config.toml
activation = "tanh_gelu"
moe_layers = [0, 1, 2, 3, 4, 5, 6, 7, 8, 9, 10, 11, 12]
router_score = "sigmoid"
balance_bias = false
scale_expert_input = true
lr_router = 0.000305
vocab_size = 32768
tie_embeddings = false
lr = 0.000904
batch_tokens = [16384, 32768, 65536]
seq_len = 256
train_tokens = 239200000
Below are experts of layer 3 (counted from 0) of a mixture-of-experts language model. Rows are named router (the router's row for the expert), up (a neuron's input weights, with its number), down (a neuron's output weights, with its number) and show model dimensions 128-255. Each number is 50 + 10 x the weight over its row's rms, rounded and kept within 0 to 99.
Before each expert's rows: "comes after" lists some tokens at least twice as common just before its tokens as in all text; "comes before" lists some tokens at least twice as common just after its tokens as in all text. This comes from a sample of Wikipedia text that the model never trained on. Tokens count by the router's weight.

# expert 2
comes after: ". ", "\n", "He ", "|", ")", "he "
comes before: "been ", "- ", "was ", "is ", "a ", "be "
router:43 61 61 48 40 50 59 49 57 58 65 53 53 33 38 64 39 52 50 65 52 39 46 67 61 37 44 47 40 48 42 38 42 66 50 56 37 50 35 73 60 60 41 56 47 58 42 50 63 49 36 56 46 69 30 47 42 36 53 41 47 55 63 32 58 63 45 39 48 57 56 66 62 65 54 33 40 48 67 48 69 37 55 47 59 48 68 35 45 50 49 63 57 39 57 40 49 51 54 32 39 54 34 46 57 54 51 37 56 49 72 45 47 49 43 51 53 58 44 65 55 52 48 52 49 38 38 54
up6:63 63 49 52 68 50 54 71 49 45 54 55 61 59 56 40 60 38 41 48 48 46 48 53 57 42 37 53 43 65 54 43 49 69 46 46 39 50 37 47 39 60 50 31 46 38 40 59 43 40 55 54 58 51 51 37 48 63 56 42 44 44 36 50 54 77 32 37 40 36 58 61 54 69 39 60 54 50 41 63 48 49 36 46 38 46 52 55 30 56 45 49 55 50 72 39 47 56 39 50 51 55 44 67 48 49 64 49 57 48 41 55 61 59 39 55 55 47 41 46 29 47 39 62 57 28 48 40
down6:34 45 37 57 61 57 51 51 48 51 47 51 48 77 55 49 46 41 42 47 52 32 60 24 53 50 45 30 74 55 38 37 53 48 42 50 48 56 45 33 53 72 46 47 49 41 51 63 37 38 51 39 49 34 49 55 45 61 57 51 28 53 56 74 38 45 59 28 56 49 56 58 18 65 45 60 53 56 45 60 53 53 64 50 42 45 11 63 51 46 46 39 61 43 58 53 53 54 48 68 43 46 36 48 49 50 51 60 59 42 46 61 64 47 32 42 35 37 62 45 45 50 48 49 47 44 41 71
up7:41 60 57 29 48 22 44 62 42 52 51 60 55 45 39 42 57 44 55 47 35 52 49 45 55 47 36 35 43 43 56 50 69 51 53 73 48 47 61 64 60 38 68 74 51 50 64 44 71 74 43 36 51 46 40 44 48 59 45 35 43 67 44 62 51 52 52 50 20 61 58 53 44 55 53 32 46 57 51 50 55 48 56 56 47 65 50 53 63 60 33 43 73 42 49 73 37 48 52 52 54 51 56 60 60 47 31 63 57 44 54 48 42 49 61 44 48 37 52 56 53 32 57 49 57 47 66 63
down7:51 48 56 36 52 40 52 60 50 64 54 53 55 64 35 25 51 48 42 47 46 54 64 56 54 37 56 49 48 48 66 60 46 47 49 49 54 37 58 37 57 51 57 51 50 59 70 48 53 72 51 41 52 45 50 53 53 68 43 51 39 66 63 64 44 56 50 51 42 53 44 62 33 25 62 54 52 58 48 38 43 45 47 50 46 62 56 43 53 46 57 45 53 46 32 62 63 49 52 55 97 63 54 44 44 38 52 40 55 55 26 55 70 59 49 58 44 63 41 37 50 22 47 48 54 70 70 54
up8:41 58 57 66 46 53 48 29 69 59 45 40 45 32 54 57 47 56 37 47 61 46 37 41 42 47 53 44 48 50 45 48 54 50 34 50 33 47 48 57 61 47 47 56 45 53 36 69 49 58 24 60 62 65 38 75 39 41 29 49 54 45 40 60 36 66 45 42 50 55 42 51 52 41 42 45 50 41 51 48 46 43 68 33 61 56 52 53 58 44 71 47 58 54 47 46 56 49 38 52 46 47 42 14 58 46 48 47 31 50 46 66 56 57 55 54 52 58 65 48 50 56 46 40 40 45 40 57
down8:61 45 49 48 48 42 48 52 56 45 56 58 49 29 48 49 47 50 53 64 56 55 28 60 46 31 58 49 35 52 60 36 39 49 49 55 51 38 48 54 46 49 55 51 66 68 53 48 63 50 54 35 53 41 59 56 60 61 66 45 67 62 63 55 45 48 56 43 50 40 59 56 52 57 43 36 48 46 46 55 56 75 39 45 49 62 95 63 56 62 40 42 38 48 47 50 54 49 46 54 22 36 38 39 57 53 28 57 43 41 36 49 40 43 38 31 41 57 52 51 43 56 47 54 43 26 46 43

# expert 3
comes after: "=", "==", "===", "of ", ".", "for "
comes before: "the ", "a ", "The ", "s ", "% ", "his "
router:51 44 47 48 44 48 42 45 47 52 66 42 44 42 38 63 54 59 35 55 54 50 40 71 39 53 52 61 36 42 42 38 43 67 47 58 35 62 49 62 46 52 42 47 45 58 46 39 60 51 42 49 59 63 41 46 48 33 55 49 31 61 53 59 60 65 45 57 50 62 48 58 52 58 66 44 44 52 54 55 63 48 52 55 61 44 73 31 70 41 63 71 60 53 44 35 37 35 54 27 45 59 30 62 46 57 52 55 45 47 63 55 57 67 57 61 45 64 44 65 48 54 51 50 52 46 45 59
up6:73 48 72 52 49 51 43 64 52 21 43 52 45 44 50 58 36 58 36 68 58 50 63 52 53 58 62 41 61 40 56 69 43 38 46 75 58 25 53 46 59 72 49 51 52 62 39 61 57 45 54 56 37 63 58 36 47 58 45 62 42 46 49 55 54 57 23 58 53 68 62 49 48 29 59 50 45 55 47 52 50 52 49 49 58 29 48 40 33 45 41 55 61 48 61 45 33 45 43 45 57 48 52 57 48 20 56 47 55 61 37 49 61 61 57 56 37 36 33 34 50 49 48 60 58 41 59 48
down6:34 49 32 51 49 37 47 40 60 60 39 57 35 55 59 54 56 43 49 43 66 37 48 58 59 45 65 47 46 62 58 59 58 57 49 29 69 41 56 39 53 48 51 61 65 36 50 56 41 62 46 55 31 39 57 47 52 64 56 65 45 60 58 48 52 31 51 55 31 50 41 48 26 55 41 42 36 50 47 50 58 54 44 38 46 62 34 70 50 49 49 44 49 49 34 45 70 36 51 55 48 51 53 47 47 38 56 47 56 62 41 41 62 58 59 44 57 46 51 49 52 57 57 60 37 51 43 50
up7:29 43 20 33 55 45 42 39 48 49 58 56 46 58 67 42 52 51 43 43 44 43 42 46 42 48 58 58 37 45 51 32 49 65 33 43 45 65 62 49 34 20 54 42 51 46 43 63 45 53 59 48 59 44 34 49 60 50 61 64 43 50 41 53 57 52 50 43 50 39 37 60 50 45 44 51 65 72 67 62 62 53 45 63 60 23 50 59 69 48 74 53 51 41 36 51 52 41 59 56 51 52 43 46 43 84 37 71 50 64 47 57 44 53 51 56 76 54 49 57 50 46 33 51 51 51 36 57
down7:62 44 67 45 42 42 59 59 52 35 62 23 46 52 46 58 63 56 49 53 53 54 57 69 31 50 49 42 75 50 53 52 59 38 67 58 46 44 44 48 62 53 38 33 44 57 57 40 44 47 51 50 54 39 57 32 51 48 50 52 43 56 51 54 41 47 48 63 54 32 55 56 52 52 46 46 46 41 53 54 32 48 63 40 50 42 65 51 63 62 68 68 52 57 62 59 43 73 57 64 42 58 47 42 49 50 47 58 40 43 65 60 51 52 47 50 49 62 45 56 55 53 46 43 38 62 53 65
up8:42 61 34 44 51 54 59 47 53 46 54 39 51 71 48 54 58 53 43 43 33 60 38 51 46 44 25 51 55 65 44 44 49 56 30 46 63 60 47 54 44 21 54 60 57 54 59 40 53 63 36 72 60 53 54 67 46 41 53 35 25 47 53 53 37 64 63 33 46 47 38 57 53 46 46 61 65 47 53 31 38 51 60 40 47 64 53 55 51 36 47 48 39 67 42 61 48 50 61 56 49 64 58 45 50 40 46 45 46 48 64 56 44 41 54 50 56 49 29 38 42 49 39 51 48 34 47 55
down8:68 43 66 51 57 48 35 51 39 58 53 54 49 48 60 47 53 40 59 53 57 47 48 32 44 66 36 63 50 43 41 51 39 44 50 57 40 49 48 30 44 53 59 41 42 26 52 59 65 41 46 61 65 56 45 62 40 66 72 39 58 28 41 43 48 47 49 49 54 45 55 52 46 56 61 36 46 29 47 54 51 58 48 59 31 49 34 45 61 59 54 44 48 44 50 39 55 56 40 48 30 54 35 57 51 57 46 52 45 50 50 67 43 56 37 62 51 59 46 45 46 48 57 57 62 48 40 52

# expert 4
comes after: "201", "200", "202", "199", "198", " "
comes before: "–", ", ", "s ", "\n", "\n\n", ")"
router:33 47 36 59 44 43 48 42 45 54 69 48 46 39 36 66 51 60 57 61 55 52 44 65 44 42 47 50 36 51 37 68 40 58 63 53 36 36 57 71 53 61 45 49 59 55 38 59 50 57 40 35 48 76 35 44 37 27 54 44 45 63 44 38 55 57 60 52 58 49 41 59 50 77 53 36 49 51 71 50 53 36 43 57 52 47 72 36 58 40 54 78 60 47 52 50 54 45 58 25 37 52 34 60 40 51 64 43 55 49 67 44 48 45 49 63 56 60 58 58 36 50 55 53 37 61 40 66
up6:66 36 57 54 54 43 44 44 48 41 54 49 54 49 38 59 48 48 65 49 48 46 61 53 50 24 60 58 48 47 45 42 54 50 57 46 43 59 65 50 49 48 60 44 40 72 79 41 55 33 53 54 50 59 58 36 45 61 42 54 71 57 32 40 45 47 37 35 61 55 66 63 50 60 46 47 45 35 53 55 58 43 45 51 67 53 48 46 49 47 47 60 46 50 44 45 80 65 50 52 67 57 43 48 46 44 68 46 63 42 64 35 53 52 55 53 46 35 63 44 62 73 34 63 41 56 43 38
down6:41 60 55 55 55 53 40 56 49 38 41 57 59 31 31 48 49 28 53 64 60 58 48 89 39 58 43 39 48 41 57 49 58 61 40 54 51 36 48 37 47 46 64 32 48 56 48 69 56 52 51 47 47 49 51 49 65 60 33 62 43 43 44 38 61 63 50 48 44 61 51 58 74 42 58 55 61 40 47 40 40 63 67 59 43 42 21 34 57 45 48 32 55 57 53 50 51 55 59 54 58 45 52 50 60 39 46 37 43 55 56 49 33 53 47 60 44 48 58 44 43 53 66 50 62 47 72 44
up7:43 35 40 60 47 34 52 50 65 56 52 39 45 52 52 31 60 47 57 56 50 66 49 53 48 45 49 55 27 63 62 65 50 58 73 57 43 41 50 35 38 48 42 43 33 46 36 58 54 75 48 49 43 65 46 45 48 48 57 64 64 46 62 63 45 61 48 44 68 63 57 43 56 65 59 42 47 71 46 53 66 45 40 70 52 52 59 41 54 55 63 47 47 54 49 55 41 38 45 52 40 53 49 53 67 67 50 38 40 46 52 26 46 50 43 41 63 56 51 39 42 64 48 56 36 57 54 70
down7:57 61 47 61 57 57 45 37 45 68 57 57 50 51 50 65 24 38 64 56 54 32 53 44 42 21 42 69 61 35 54 39 53 63 51 60 72 42 39 57 53 50 59 48 54 42 59 59 59 42 49 56 34 43 53 56 48 57 49 38 54 64 49 59 42 36 54 36 51 31 51 68 12 40 32 46 39 55 52 68 56 54 70 56 33 48 48 45 48 63 37 47 48 63 43 38 44 38 47 54 64 32 53 61 59 42 59 40 52 40 64 55 50 68 56 58 55 41 52 35 52 47 45 64 61 47 54 37
up8:52 47 47 41 46 48 50 43 49 52 48 49 44 44 53 51 54 48 42 59 55 31 53 55 32 40 44 52 66 53 48 46 49 60 46 59 49 55 58 60 56 57 50 58 50 55 64 34 54 45 45 41 51 47 58 55 47 65 59 49 52 71 49 38 53 59 44 28 47 41 50 43 49 56 39 38 42 28 59 67 68 22 51 45 50 50 47 46 43 54 31 54 46 53 43 42 54 67 50 54 59 51 49 52 34 19 67 43 52 50 51 59 50 60 56 58 63 38 52 59 64 58 36 49 63 50 43 41
down8:51 41 62 49 44 42 56 38 62 56 43 26 51 33 47 41 45 54 37 37 53 70 57 44 57 65 57 39 49 49 43 58 56 49 27 37 42 58 56 51 31 60 52 45 44 53 29 77 54 39 50 52 45 53 45 65 58 61 37 52 35 36 52 40 48 57 44 56 42 60 54 45 60 53 69 55 60 60 50 48 21 53 74 57 40 56 62 49 45 56 53 51 70 57 55 50 52 51 51 40 48 64 55 42 43 63 46 40 31 52 47 61 45 67 49 32 52 48 52 41 41 59 67 59 56 53 63 58